Experts of a small language model: 32 dReLU neurons an expert.
Below are experts of layer 9 (counted from 0) of a mixture-of-experts language model. Rows are named router (the router's row for the expert), gate (a neuron's input weights, with its number), up (a neuron's input weights, with its number), down (a neuron's output weights, with its number) and show model dimensions 0-127. Each number is 200 + 30 x the weight over its row's rms, rounded and kept within 0 to 999.
After each expert's rows: a language model's description of what the expert responds to. This comes from a sample of Wikipedia text that the model never trained on.

# expert 54
router,241,227,149,204,240,212,200,198,193,232,208,205,196,191,162,170,196,168,200,196,198,195,227,213,193,198,199,166,208,204,208,203,112,146,204,180,222,231,212,168,139,215,227,204,244,177,206,175,243,183,168,256,191,186,246,188,190,187,168,225,156,181,226,259,178,152,171,182,222,177,228,171,211,202,214,230,220,218,206,248,140,198,145,146,159,180,192,203,163,218,200,223,237,170,209,177,172,256,117,166,174,189,202,170,244,178,178,228,200,199,218,173,177,220,224,192,258,188,218,203,209,206,175,207,217,208,198,202
gate0,205,203,178,247,223,163,184,173,182,172,180,244,212,225,189,212,205,228,234,184,235,211,173,210,248,185,191,190,173,243,195,173,179,225,175,179,211,184,144,247,252,214,240,212,218,201,190,208,243,215,179,218,196,210,229,150,195,218,235,152,207,202,207,175,153,193,191,198,183,203,202,160,232,176,226,183,259,195,236,203,215,162,213,132,128,204,192,246,175,207,199,142,214,193,193,139,161,203,163,151,171,156,205,188,212,209,233,195,203,208,163,177,232,281,212,232,186,148,185,232,157,155,197,173,181,173,241,186
up0,243,193,202,157,201,222,184,276,200,247,210,146,160,167,210,174,213,169,258,228,146,131,204,302,193,151,226,207,200,198,197,232,199,203,207,220,208,217,201,138,120,209,137,177,265,139,272,166,233,146,251,202,171,182,229,238,235,200,177,272,161,178,209,186,164,219,187,172,207,203,180,226,194,230,256,194,226,216,213,171,181,196,160,199,206,170,222,227,200,244,218,213,192,217,175,167,235,203,197,214,162,177,204,192,148,184,183,224,225,204,207,222,160,171,236,182,141,234,204,273,232,218,221,185,214,180,241,238
down0,213,187,209,239,155,197,215,219,248,239,148,207,146,205,178,206,188,182,157,227,257,221,204,175,194,194,208,208,194,245,174,172,214,185,229,187,133,200,243,189,168,221,218,218,171,203,169,198,224,187,196,217,230,166,174,212,168,144,245,164,192,229,220,185,224,215,185,186,231,202,169,213,149,178,177,165,248,249,165,194,224,195,188,244,183,234,253,175,288,193,154,253,192,237,187,180,194,168,167,176,242,184,226,218,165,206,155,176,222,231,160,199,198,195,185,207,182,190,203,158,229,236,232,217,233,206,224,177
Description: List coordination. And, or and commas joining items in lists of nouns, such as wind, water, and flooding; wiretapping and a sting.

# expert 62
router,161,251,111,135,184,229,230,196,224,271,181,203,218,183,220,180,206,210,232,159,219,229,254,213,221,220,230,203,197,216,147,178,174,150,143,177,199,170,236,209,186,215,216,203,222,251,189,165,219,225,202,200,237,212,191,196,215,168,217,215,227,249,134,191,247,199,219,210,205,185,185,217,205,187,182,195,240,181,227,199,228,222,210,204,228,236,194,213,201,223,260,175,225,169,178,227,199,198,153,193,203,214,211,229,209,228,227,206,205,198,213,174,207,260,172,226,271,207,169,194,187,237,235,211,177,207,163,162
gate0,202,232,196,237,180,187,207,202,197,245,208,208,201,216,247,156,239,259,224,228,223,238,277,168,231,209,191,234,124,202,184,173,226,172,211,234,211,198,193,247,209,188,189,219,177,159,179,183,195,205,190,227,250,171,213,174,177,180,236,192,248,203,225,194,224,135,238,238,208,222,222,212,172,206,171,242,197,197,210,220,194,220,189,196,167,217,191,231,245,190,208,186,188,184,247,222,194,197,224,188,187,184,197,184,228,214,184,198,216,222,243,189,184,210,150,189,161,164,192,226,168,210,233,205,253,196,182,249
up0,198,231,292,173,129,213,197,139,235,160,158,190,249,230,203,238,166,218,177,188,224,215,207,172,181,196,130,163,165,190,214,180,214,221,201,181,192,200,210,214,156,215,168,237,214,184,219,180,152,230,183,204,197,224,172,221,194,251,167,194,195,164,172,215,158,187,244,178,187,243,175,203,209,228,201,218,195,157,136,191,244,181,192,171,216,199,206,195,218,235,241,208,208,164,213,208,212,227,224,179,145,209,198,198,167,215,242,208,197,208,207,209,230,185,207,196,262,212,205,145,250,228,264,204,234,160,182,162
down0,143,244,205,190,210,191,211,239,125,185,126,215,213,215,170,173,203,193,215,211,171,231,205,197,179,211,205,197,227,219,209,168,214,238,198,201,200,236,208,238,173,198,275,254,171,244,179,212,254,193,180,176,233,188,218,184,198,245,207,141,180,108,225,151,194,190,207,202,162,208,190,251,169,171,186,175,152,179,266,253,206,196,171,194,172,212,174,239,168,269,157,168,195,215,209,198,253,224,197,193,223,215,235,208,200,196,218,208,185,229,195,194,192,243,221,250,214,190,185,218,166,196,190,197,179,152,185,237
Description: Digits and parentheses. Final year digits and closing parentheses in dates and lists, such as 188-8, (7), 199-9, plus the piece ti inside words like mar-ti-al.

# expert 0
router,207,232,165,207,199,240,203,197,199,271,179,251,246,163,170,203,177,172,205,203,204,201,209,229,241,213,192,227,200,217,205,175,156,156,154,197,222,278,208,203,185,247,217,204,249,190,156,219,254,161,181,284,204,193,257,175,209,184,176,192,170,203,214,203,165,213,151,195,187,208,198,162,219,228,225,191,202,222,234,228,221,223,192,218,163,168,197,204,219,200,186,182,215,170,186,220,223,229,134,178,127,178,197,209,210,161,179,173,214,173,196,181,142,180,188,184,262,192,235,207,195,207,220,221,241,165,169,174
gate0,194,208,206,189,148,255,242,209,198,203,223,184,208,197,140,168,133,265,212,232,215,178,158,257,279,212,202,186,214,245,217,188,208,187,177,159,196,242,212,176,190,220,196,217,211,217,174,169,187,207,209,279,204,232,216,209,217,183,200,162,185,242,178,224,159,188,240,196,188,231,129,159,202,205,192,175,172,221,163,197,177,206,176,230,186,174,197,242,201,197,205,170,210,243,190,194,166,239,138,192,189,210,139,262,180,157,140,201,243,219,202,222,158,206,237,205,196,212,183,216,226,204,177,205,214,180,184,194
up0,228,224,186,265,237,188,227,202,209,207,241,155,183,238,200,203,227,184,249,246,235,200,180,221,189,197,214,189,188,155,221,196,251,253,177,137,169,202,178,261,212,211,215,159,205,206,226,205,179,203,203,213,203,243,177,163,187,264,131,210,129,216,193,166,218,194,214,241,208,219,237,181,191,166,201,181,169,177,200,196,209,168,164,195,183,185,228,200,185,203,189,153,195,200,190,190,213,251,228,184,238,179,178,229,222,235,198,237,168,211,189,235,194,277,254,244,171,153,188,248,228,176,211,134,222,174,257,208
down0,209,181,174,180,184,132,212,141,210,189,216,227,257,152,188,196,216,260,194,160,222,245,171,161,212,180,240,177,178,210,187,195,179,168,196,272,187,156,203,177,218,225,168,197,206,201,218,154,221,202,149,196,135,165,206,198,212,170,248,241,194,240,230,212,237,223,206,169,222,134,189,197,177,239,200,206,187,215,160,238,187,226,185,211,194,213,241,210,206,230,185,195,235,207,214,224,152,174,152,177,198,208,212,224,151,228,246,214,183,206,290,227,159,142,145,294,197,172,251,148,237,176,235,229,241,230,189,247
Description: Clause-joining conjunctions. Conjunctions and linking words joining clauses or dates in running prose, such as and, but, as well as, except, although.

# expert 13
router,227,195,188,154,179,205,179,218,222,255,195,223,176,183,143,223,203,184,188,178,181,218,189,234,180,178,226,191,155,121,185,187,152,171,220,209,189,183,181,186,169,191,227,234,212,206,157,221,253,242,177,223,248,233,194,211,181,196,217,202,161,184,183,247,219,188,198,197,220,169,185,180,196,208,240,198,156,211,223,203,185,173,181,115,213,243,239,216,196,205,183,178,189,214,154,236,233,235,163,207,187,212,197,165,193,217,172,225,223,148,236,190,182,203,241,181,233,216,170,197,242,213,179,253,255,150,138,193
gate0,219,216,152,208,218,200,166,156,200,201,170,195,169,188,194,181,253,196,131,193,195,191,225,224,210,198,178,199,219,102,207,150,186,191,202,191,218,213,172,173,186,176,208,186,236,173,200,175,170,225,159,192,210,180,110,177,186,272,231,229,190,133,203,201,172,182,224,174,205,173,261,213,225,250,207,203,206,183,256,181,176,232,168,107,241,183,207,230,154,243,188,193,175,220,213,192,217,211,195,178,203,190,161,185,203,186,158,193,240,193,185,218,203,224,170,215,258,207,218,209,213,204,179,198,220,184,195,172
up0,215,155,201,191,204,178,208,197,209,205,185,195,205,196,173,245,208,232,181,184,223,213,174,198,172,244,194,200,160,206,209,197,225,188,168,239,175,160,262,269,181,192,229,151,165,262,200,248,204,254,202,191,206,178,229,225,219,156,185,170,220,211,158,227,236,236,222,153,203,231,171,242,240,96,184,215,116,223,199,220,277,207,215,189,213,200,200,227,198,185,166,196,231,184,185,231,238,217,185,179,219,211,191,228,235,214,207,232,234,181,225,242,156,173,232,240,285,176,228,272,184,204,155,286,174,198,176,188
down0,190,197,217,140,213,151,254,202,228,222,240,228,191,174,210,204,138,217,173,253,149,236,149,260,187,173,205,222,196,213,228,197,194,232,201,235,185,189,164,212,217,219,138,149,188,114,227,188,191,217,141,196,197,210,210,256,258,189,212,180,172,228,126,186,215,231,159,213,217,205,133,238,179,186,236,195,209,214,201,232,161,179,173,185,138,222,134,180,210,206,167,156,212,77,190,223,214,236,221,178,201,194,167,165,204,219,175,200,173,213,224,249,264,190,172,214,158,169,190,163,214,231,180,158,261,218,211,182
Description: Word endings, final digits. Final pieces of words and names before punctuation, like ville, ine, ate, re, plus the last digit of years and numbers.

# expert 17
router,177,196,158,160,206,234,179,262,195,184,207,212,166,156,244,189,211,232,217,215,152,234,240,184,165,210,178,203,183,181,195,181,125,212,176,180,236,203,168,168,158,208,205,246,174,196,157,215,212,235,210,192,227,178,220,220,217,173,203,229,270,177,195,171,160,188,153,214,222,121,203,172,215,239,230,265,208,162,155,210,182,217,213,166,234,221,231,214,201,250,177,151,176,184,161,190,201,192,200,177,195,255,180,216,248,209,174,202,192,190,218,206,197,265,238,200,249,158,190,170,207,200,197,243,246,190,187,184
gate0,222,144,204,179,181,126,213,206,218,209,200,238,207,202,223,196,177,197,203,184,207,159,265,212,190,183,236,186,183,147,181,166,194,231,167,157,269,242,211,216,112,150,161,247,192,201,227,186,253,242,161,213,255,191,175,206,232,166,212,193,231,173,211,164,178,228,200,224,149,180,201,255,168,203,181,225,199,155,219,233,232,231,236,223,186,201,188,212,183,237,196,195,215,203,200,258,208,185,213,173,180,166,211,259,183,218,177,179,153,175,220,238,201,209,206,196,149,213,221,185,213,208,185,231,212,210,168,236
up0,234,189,188,184,170,213,235,180,163,224,245,188,169,180,194,265,239,167,151,196,203,277,218,168,182,222,148,257,194,218,205,196,171,207,186,131,161,207,193,185,192,194,163,192,160,215,185,241,232,176,197,216,198,240,204,242,202,207,221,228,180,205,179,180,204,176,250,245,242,162,186,199,207,227,186,200,153,229,179,238,211,112,203,75,203,151,234,177,166,228,201,209,186,212,226,234,183,192,219,216,172,185,213,212,185,214,199,262,161,210,216,189,227,226,216,212,168,192,209,218,170,178,189,208,187,139,216,224
down0,214,203,226,196,162,207,181,185,203,278,189,206,217,186,213,198,165,167,232,199,196,212,202,204,157,171,168,252,184,239,198,215,194,188,167,190,237,181,192,256,177,185,175,208,188,157,216,199,224,201,193,224,189,211,164,267,221,191,200,200,168,185,226,185,130,202,191,217,253,192,186,205,177,212,166,209,216,179,147,208,197,216,187,211,215,194,212,181,187,186,245,222,141,251,210,191,115,209,200,209,202,221,238,198,215,179,174,194,199,177,208,149,197,253,212,170,227,229,272,215,184,158,138,190,195,205,209,201
Description: Digits and compass words. Single digits and short numbers inside years, ISBNs, scores and counts, plus compass words like north, east, northwest.

# expert 36
router,145,252,213,212,202,252,244,202,156,231,203,203,221,202,231,234,157,201,201,161,145,229,194,231,230,201,225,230,235,161,173,197,173,245,195,224,181,184,245,144,189,185,203,207,183,240,184,170,184,196,203,196,223,164,197,226,192,217,155,227,209,181,229,210,250,198,128,217,214,210,153,224,271,262,182,207,169,197,194,204,186,201,153,159,227,195,194,174,201,186,207,145,178,152,210,186,218,205,181,176,154,193,157,200,220,188,198,214,198,248,229,160,121,229,231,199,194,226,214,168,179,243,196,257,214,146,243,180
gate0,184,185,225,202,205,206,210,237,189,237,230,171,227,200,187,187,190,192,210,177,199,222,212,201,172,180,164,183,168,229,224,191,228,242,191,193,197,230,165,231,171,159,192,246,228,216,211,194,151,229,180,189,240,180,205,248,197,202,220,234,248,238,239,229,208,208,141,144,243,212,149,201,241,230,223,200,167,158,194,255,183,169,221,153,204,174,214,207,248,213,187,170,178,259,235,182,209,214,165,206,237,194,181,197,184,160,196,234,221,179,204,257,167,212,149,187,207,168,183,204,208,230,222,195,247,194,283,205
up0,146,127,245,159,183,234,218,214,259,238,168,254,214,162,229,260,141,183,260,241,156,173,189,253,224,189,180,215,219,206,244,225,200,264,163,184,185,236,172,198,254,183,203,219,191,191,274,181,221,194,200,179,167,212,158,248,255,200,213,212,181,213,175,189,178,168,126,217,200,230,172,184,215,195,229,169,215,263,197,202,180,220,202,152,227,152,199,185,156,236,230,176,222,174,209,243,174,224,203,206,173,161,170,201,212,219,200,181,202,204,196,173,141,242,176,180,145,212,224,159,212,196,152,200,179,219,216,194
down0,200,218,219,183,186,234,223,220,158,182,225,216,232,124,208,231,199,190,245,160,211,134,200,195,168,247,238,186,213,225,207,237,210,178,168,122,188,180,269,221,237,229,252,194,226,220,141,238,257,188,183,110,205,203,235,181,201,176,193,249,160,232,267,170,234,233,239,200,166,189,131,210,181,201,152,200,192,207,200,160,166,171,205,212,168,228,166,209,150,178,234,223,292,186,199,254,216,216,227,223,175,216,225,171,178,211,180,162,173,216,151,207,179,247,160,212,192,227,248,199,181,217,192,218,221,164,258,151
Description: Prepositions before phrases. Prepositions starting a noun phrase in prose, such as in, of, by, over, under, across, throughout, usually followed by the or a possessive.

# expert 11
router,165,232,200,211,239,252,213,187,172,199,248,183,241,179,228,229,246,196,239,222,205,227,214,208,176,248,207,190,211,224,171,184,223,160,164,205,200,209,146,179,195,159,196,230,220,203,156,204,225,217,201,202,207,254,231,224,205,135,200,259,157,240,161,192,211,231,199,160,169,191,209,212,240,221,189,200,237,203,214,193,158,159,176,180,188,195,185,162,156,186,217,143,163,224,189,212,180,250,185,166,215,244,236,170,191,221,175,247,244,179,219,185,225,180,211,194,243,177,202,213,159,194,219,189,186,155,179,192
gate0,174,198,200,188,200,236,195,230,241,183,244,184,191,172,208,214,220,209,268,218,159,212,173,209,148,193,180,226,169,146,222,217,142,207,165,165,220,184,200,198,178,239,167,249,245,230,189,205,192,209,166,224,171,188,203,164,229,195,174,175,179,155,194,233,189,220,189,154,141,175,176,233,199,229,218,217,203,161,193,186,232,153,179,187,177,168,234,177,225,181,212,204,233,207,200,198,159,178,301,181,225,222,224,194,142,206,181,251,200,164,217,133,214,181,171,215,180,222,208,204,163,195,219,269,230,184,152,232
up0,243,197,203,195,217,202,190,184,209,197,220,171,184,179,191,223,190,185,148,178,209,213,179,195,148,163,271,87,171,254,178,244,195,220,160,224,224,268,214,230,177,213,211,233,149,221,185,238,161,251,198,172,215,216,199,208,230,255,257,142,177,242,189,210,235,190,155,212,188,181,142,190,177,215,156,205,208,160,202,182,180,208,212,199,203,226,199,216,186,211,180,177,194,229,251,184,219,178,243,183,254,199,139,212,214,143,158,155,200,203,188,152,229,115,217,169,222,180,140,187,184,201,286,204,243,216,227,221
down0,205,191,207,183,198,184,176,190,188,155,260,184,213,174,236,166,178,236,253,182,222,197,194,227,215,237,198,196,184,167,221,190,162,234,195,166,178,192,194,252,118,193,184,222,192,188,257,189,216,204,191,230,195,201,139,173,150,147,179,201,217,140,217,217,176,230,206,193,174,199,204,161,209,271,214,205,174,253,183,239,135,211,228,243,172,178,123,177,256,178,198,197,201,228,214,169,184,266,164,202,201,190,139,238,177,237,144,217,180,208,176,188,231,253,168,201,205,151,156,231,204,225,204,211,189,233,249,215
Description: Complement-taking verbs, 'of'. Prepositions like of, for, to after nouns, and verbs taking an object or clause: make, gave, provide, allowing.

# expert 22
router,212,204,155,176,182,229,167,194,208,223,167,228,261,185,178,194,187,159,198,205,207,211,205,230,229,188,190,210,224,230,222,137,217,180,148,240,216,201,240,196,204,153,203,158,230,207,143,204,215,228,216,234,190,246,194,184,167,193,190,196,222,189,202,188,147,212,185,231,205,213,183,214,151,250,185,266,168,211,240,240,177,148,130,159,189,252,204,185,206,236,189,172,212,184,197,214,197,211,191,206,208,244,258,234,216,152,148,264,229,198,183,182,197,250,201,137,273,178,191,121,162,202,199,210,193,198,173,135
gate0,208,242,194,225,192,210,177,152,143,225,200,201,212,132,185,238,235,182,204,209,221,228,198,215,245,206,186,144,224,219,177,192,129,188,212,234,235,202,217,184,212,196,220,209,205,185,184,163,187,265,194,279,185,253,202,215,195,223,251,176,170,147,227,218,195,169,171,256,191,243,177,244,214,194,204,201,166,197,201,242,185,208,165,188,232,214,161,234,232,203,140,173,250,205,189,258,158,186,175,238,202,242,203,197,206,180,175,178,173,199,204,185,220,204,198,130,211,201,246,93,184,212,206,194,172,233,164,192
up0,222,211,143,176,161,205,153,180,225,199,189,244,251,182,212,203,209,200,209,215,175,190,246,191,143,174,197,193,151,212,243,217,236,213,144,173,176,173,219,194,219,227,192,194,192,233,223,201,186,134,160,207,226,233,230,175,161,205,166,217,211,174,222,221,170,236,231,160,225,193,180,228,166,222,190,204,204,242,200,163,233,185,203,169,195,235,278,186,190,243,160,196,119,165,178,217,232,204,162,194,189,222,192,255,212,183,196,210,191,213,178,191,111,236,234,196,234,224,130,176,159,207,135,163,163,169,176,164
down0,233,194,191,227,223,184,195,183,232,205,221,224,247,178,249,163,167,247,212,233,203,211,185,152,205,176,178,204,199,182,248,200,185,163,160,237,216,237,193,202,214,207,164,224,201,226,183,251,158,212,207,156,216,205,214,224,202,177,242,178,216,178,187,243,196,213,182,184,221,207,209,246,192,214,194,156,243,212,207,203,164,230,185,219,109,178,189,220,228,174,188,213,195,192,227,169,224,202,174,182,216,163,250,179,197,227,173,204,209,182,44,170,223,197,174,250,153,190,186,178,158,172,202,231,203,196,164,228
Description: French and Romance function words. Articles and prepositions in French, Spanish or other foreign names and titles, such as de, La, Le, des, aux, von.

# expert 63
router,207,163,196,228,187,198,214,191,172,192,224,148,189,165,177,213,224,214,247,178,221,205,215,224,198,239,175,196,199,159,237,173,229,220,221,215,220,203,212,176,210,173,218,174,226,184,138,217,276,236,190,259,223,218,168,169,223,215,175,229,204,161,235,249,218,196,184,172,220,169,158,230,227,201,184,262,162,195,209,226,204,160,199,145,242,209,203,183,164,216,202,226,225,202,175,200,151,215,171,161,168,220,196,203,227,175,180,240,232,174,224,199,177,238,206,188,222,246,226,171,173,213,202,216,242,207,199,187
gate0,209,216,208,229,212,196,227,236,192,224,226,198,188,144,242,233,235,228,181,234,208,213,246,189,169,176,193,216,254,227,243,214,256,90,217,201,204,193,215,193,209,167,186,223,208,147,225,257,218,161,191,223,182,198,235,168,184,220,182,150,214,213,213,189,202,202,187,144,191,247,194,234,147,211,202,197,214,170,287,214,224,221,210,172,180,189,266,150,179,194,194,208,175,138,201,206,183,194,203,181,250,189,166,207,235,175,218,152,230,228,213,238,192,210,227,207,200,230,173,183,193,170,177,200,173,186,272,242
up0,251,201,160,209,173,196,199,213,241,165,170,213,198,163,181,179,238,177,231,197,201,149,193,192,167,191,193,173,191,160,231,203,226,217,166,177,191,218,225,218,197,238,181,250,212,191,202,194,219,222,215,214,233,228,221,239,233,191,206,246,205,185,206,242,149,180,216,215,197,113,188,218,281,204,209,140,215,190,189,236,171,180,217,188,178,191,154,230,151,196,207,165,177,164,191,207,151,142,181,203,159,235,213,262,220,145,136,237,160,230,215,181,242,198,230,218,239,198,198,180,200,223,254,192,156,223,174,187
down0,208,234,180,231,161,183,211,181,151,247,218,198,222,200,200,193,161,234,199,213,215,138,202,195,178,179,165,177,205,170,171,213,185,179,219,159,153,216,202,240,215,229,179,154,157,202,231,199,157,167,220,214,197,249,182,182,132,183,225,205,154,203,174,169,255,221,209,216,196,168,233,237,243,219,226,212,234,143,178,202,176,197,216,223,132,187,201,163,177,159,224,209,166,180,180,266,222,183,184,122,204,235,140,163,226,210,189,178,220,224,259,274,165,185,226,174,188,181,251,156,140,196,186,182,199,225,188,218
Description: Personal first names. Given and middle names within person names, such as David, George, Gustav, Enrique, often after a pipe or list dash.

# expert 24
router,216,163,176,223,202,190,176,211,181,230,189,204,224,202,233,211,194,194,207,205,228,231,220,251,229,223,203,225,249,189,212,165,198,124,216,218,236,196,228,154,157,203,160,162,228,187,162,246,247,214,224,176,188,201,172,203,175,176,196,240,180,205,211,216,208,185,203,239,187,197,175,166,250,173,198,210,170,145,164,190,177,233,245,189,277,210,172,158,234,219,226,197,151,163,230,210,255,220,224,170,177,253,231,186,248,248,210,236,216,168,198,144,151,196,223,151,234,230,170,227,232,232,254,237,217,166,233,154
gate0,160,183,183,164,174,202,221,211,222,178,212,148,214,150,236,174,202,191,202,198,167,208,208,226,192,214,181,190,154,165,200,155,215,200,158,156,202,161,196,200,217,182,213,200,222,218,185,225,183,227,194,145,211,218,205,205,173,204,169,188,197,178,206,208,188,125,200,226,245,163,178,185,171,186,141,197,221,235,160,234,232,198,159,249,215,231,169,171,174,164,183,172,225,243,168,209,159,192,189,210,283,236,221,246,133,192,159,171,196,242,208,231,149,181,150,211,217,210,168,216,231,191,217,203,221,188,216,204
up0,167,145,191,210,213,196,211,151,184,217,220,173,203,201,205,238,205,207,200,241,231,223,206,204,210,232,179,107,244,213,201,183,172,173,236,180,237,209,173,171,163,256,204,164,204,174,169,222,195,207,223,181,223,207,180,265,208,212,167,249,210,176,206,140,184,158,244,226,185,182,205,218,237,198,175,202,201,181,209,185,168,160,173,206,178,183,181,181,204,190,235,237,205,188,251,227,233,186,217,194,162,219,202,139,214,248,171,185,206,184,207,210,215,188,234,233,240,201,160,163,166,239,196,159,190,167,215,154
down0,218,182,201,211,145,206,199,184,222,196,161,205,268,186,188,188,172,188,163,194,184,185,252,180,170,174,159,207,218,228,195,177,276,209,180,235,169,197,160,187,198,186,213,250,232,211,188,207,234,232,234,207,172,210,228,249,202,213,251,176,187,180,228,192,191,206,189,213,190,209,204,175,210,233,172,202,217,184,261,230,182,244,187,269,192,227,207,184,226,195,154,200,206,194,153,166,223,205,207,209,206,165,191,203,166,169,193,214,239,167,300,191,188,226,207,154,171,213,236,199,220,245,219,201,246,162,191,151
Description: Clause-opening function words. Sentence-initial The and phrase-opening with, including, featuring, alongside, despite, usually after a comma or period in biographies and events.

# expert 3
router,179,175,213,164,168,241,162,200,230,244,196,185,223,199,205,184,200,166,198,199,203,230,204,275,186,228,214,198,219,137,141,153,167,202,193,235,214,208,174,148,194,214,185,166,224,167,150,184,230,228,205,220,198,210,201,178,179,245,205,244,225,230,234,198,202,196,192,253,201,118,213,178,177,212,243,256,163,234,217,238,228,203,215,173,177,194,236,214,215,198,227,130,184,157,227,181,179,221,229,196,168,250,205,175,244,224,230,180,155,199,235,190,187,197,212,226,208,210,245,166,201,208,224,229,208,145,158,181
gate0,300,226,207,198,208,170,201,209,215,183,188,221,249,224,154,242,203,181,218,142,152,211,187,217,247,122,222,143,194,163,209,222,214,253,169,234,207,218,153,176,190,189,196,203,177,193,218,225,177,216,221,197,225,192,165,190,207,202,258,213,201,216,223,223,174,252,182,189,193,144,220,184,165,182,193,199,242,245,188,202,227,148,147,195,199,189,171,185,219,213,284,209,154,238,185,180,195,181,254,241,210,225,189,215,247,207,207,192,240,173,232,223,150,193,158,191,227,167,223,124,171,187,223,217,191,183,196,242
up0,229,180,189,192,199,186,134,215,206,156,262,202,249,181,200,179,170,249,184,234,158,210,144,232,223,179,219,213,126,214,205,176,172,198,178,219,172,221,204,212,166,218,202,239,219,175,237,179,207,192,209,192,212,254,198,184,231,192,185,183,235,183,175,229,238,188,166,262,226,215,224,243,182,147,251,224,175,255,184,240,215,221,225,192,174,203,216,232,204,214,143,200,226,165,200,197,188,191,191,211,158,220,203,195,239,173,222,231,201,209,204,169,172,173,188,168,196,220,200,148,257,223,176,211,181,205,183,168
down0,176,164,174,177,212,188,171,172,184,243,225,222,173,205,181,235,196,142,185,145,213,242,224,204,194,151,194,204,200,210,152,168,220,182,227,136,165,209,232,224,232,186,273,143,195,193,234,245,214,251,193,186,190,175,204,181,175,181,233,172,191,160,221,211,245,173,227,183,274,175,157,202,213,215,219,172,210,235,202,282,208,203,246,177,199,251,170,166,198,147,133,178,135,157,216,236,187,192,198,187,181,209,180,182,216,207,218,237,198,168,153,166,193,264,155,249,163,189,224,179,178,244,202,170,157,179,200,231
Description: Numbers in tables. Numeric tokens inside tables, stat lists and figures, often number pieces after commas or pipes, such as 49, 117, 29.

# expert 56
router,233,214,139,199,194,252,166,164,184,186,173,206,224,175,187,207,216,215,228,198,158,233,229,258,182,196,164,198,154,206,177,212,167,189,184,204,241,221,230,210,192,181,198,201,208,195,205,215,247,205,240,209,198,195,222,189,191,157,176,220,177,232,202,226,205,197,203,202,240,158,181,163,212,202,224,254,166,207,203,217,165,187,177,166,238,223,173,189,180,231,254,206,230,153,136,239,185,247,196,172,135,220,260,201,198,190,240,230,242,160,208,188,136,242,220,199,234,226,180,215,221,188,202,191,208,127,217,167
gate0,187,255,207,148,188,230,202,185,190,158,140,217,201,195,211,167,155,207,187,152,199,166,183,246,173,192,217,190,203,166,180,211,194,215,193,201,215,223,188,184,168,189,234,221,246,203,171,212,120,295,190,178,201,229,189,194,219,208,231,194,211,224,245,215,265,192,194,197,209,169,210,205,256,219,131,175,184,184,197,209,88,180,218,238,177,164,202,225,248,272,163,149,221,198,183,269,260,201,225,133,183,241,208,170,164,235,146,202,161,163,223,192,206,205,235,153,186,195,207,172,221,176,239,214,202,190,202,172
up0,236,239,165,213,212,213,193,188,215,205,221,194,189,173,151,219,205,218,217,177,201,176,186,235,216,184,187,186,144,174,199,240,214,245,124,197,241,212,264,237,221,231,169,209,180,180,186,183,170,209,193,222,149,229,218,210,204,207,250,243,223,218,231,193,251,197,184,208,161,178,196,218,198,239,243,197,139,166,159,208,182,238,177,217,213,195,198,224,204,185,214,198,238,211,232,196,224,212,179,175,218,222,219,194,222,267,177,195,232,215,221,176,199,203,207,226,205,199,196,203,252,251,192,185,188,142,221,177
down0,217,172,154,179,207,233,203,241,152,165,188,183,212,158,219,221,195,215,215,158,193,169,168,178,186,211,213,148,225,177,185,223,213,186,196,171,159,194,240,180,177,165,255,184,168,179,215,220,182,168,238,204,236,181,239,176,169,172,200,152,165,218,238,218,255,217,231,233,181,159,192,258,180,204,192,172,137,173,209,144,215,199,265,203,171,217,224,179,220,154,210,227,254,189,234,205,150,177,195,236,233,233,203,192,205,176,225,226,206,157,198,211,208,169,197,204,206,133,217,219,219,233,166,249,195,209,249,253
Description: Place and name suffixes. Final pieces of place, club and personal names, such as -ham, -chester, -burg, -ford, Norrkö-ping, Fleet-wood, often in sports tables.

# expert 2
router,219,180,101,178,180,222,158,177,200,236,260,170,173,178,182,203,148,221,175,233,162,194,190,251,188,151,178,198,246,175,154,205,170,229,227,186,245,184,178,176,153,174,242,225,211,215,163,187,166,187,194,219,224,242,226,207,237,163,210,219,205,165,223,185,207,229,168,171,211,200,202,223,186,252,192,194,189,231,225,208,243,207,199,208,202,176,168,201,172,273,204,173,216,200,162,166,172,278,175,197,234,207,231,197,223,221,155,178,236,150,206,184,221,192,168,199,249,209,154,159,199,222,223,223,261,185,219,224
gate0,211,167,203,197,187,203,218,216,192,187,183,232,143,229,228,238,125,178,218,201,197,194,160,207,229,195,249,217,269,175,209,174,209,191,162,152,225,231,209,227,212,130,204,238,182,174,205,229,213,214,205,204,235,232,212,215,168,204,224,211,155,173,213,208,206,184,221,180,253,182,234,205,198,156,188,195,176,208,159,157,236,225,185,224,214,245,213,251,198,242,190,166,209,227,182,210,172,197,204,176,236,247,219,181,240,184,250,155,241,153,199,147,243,183,188,197,214,216,169,226,187,226,243,193,222,176,211,200
up0,216,240,219,180,264,213,202,235,162,172,283,142,206,198,245,197,190,224,203,230,185,195,214,277,132,153,194,177,173,172,187,203,192,220,172,232,195,257,195,181,192,189,217,239,151,235,194,174,191,151,197,230,208,207,261,225,231,152,215,213,199,218,164,165,221,238,219,190,224,162,171,197,240,193,206,231,226,176,216,204,195,185,195,171,236,182,202,199,262,234,222,188,227,151,211,244,166,221,222,184,139,199,241,142,149,171,181,230,186,216,230,221,187,204,193,153,202,233,189,193,236,225,218,179,270,166,226,247
down0,255,188,223,167,247,192,183,185,217,159,244,167,208,223,176,137,230,215,240,221,207,182,195,188,199,132,200,195,226,253,153,193,220,162,226,203,173,237,245,189,201,209,152,225,166,184,221,159,171,162,169,219,182,223,197,155,233,165,222,177,178,186,175,214,220,213,221,235,224,213,234,225,223,203,188,225,255,200,243,235,169,263,196,218,203,183,225,160,196,186,205,201,262,208,192,171,138,146,194,196,215,234,240,259,154,210,166,252,183,197,179,254,235,184,278,211,220,187,218,192,180,240,122,232,170,174,221,271
Description: Determiners and possessives. Articles and possessive determiners before a noun phrase, such as the, its, their, his, her, plus the comma in dates like October 6, 1969.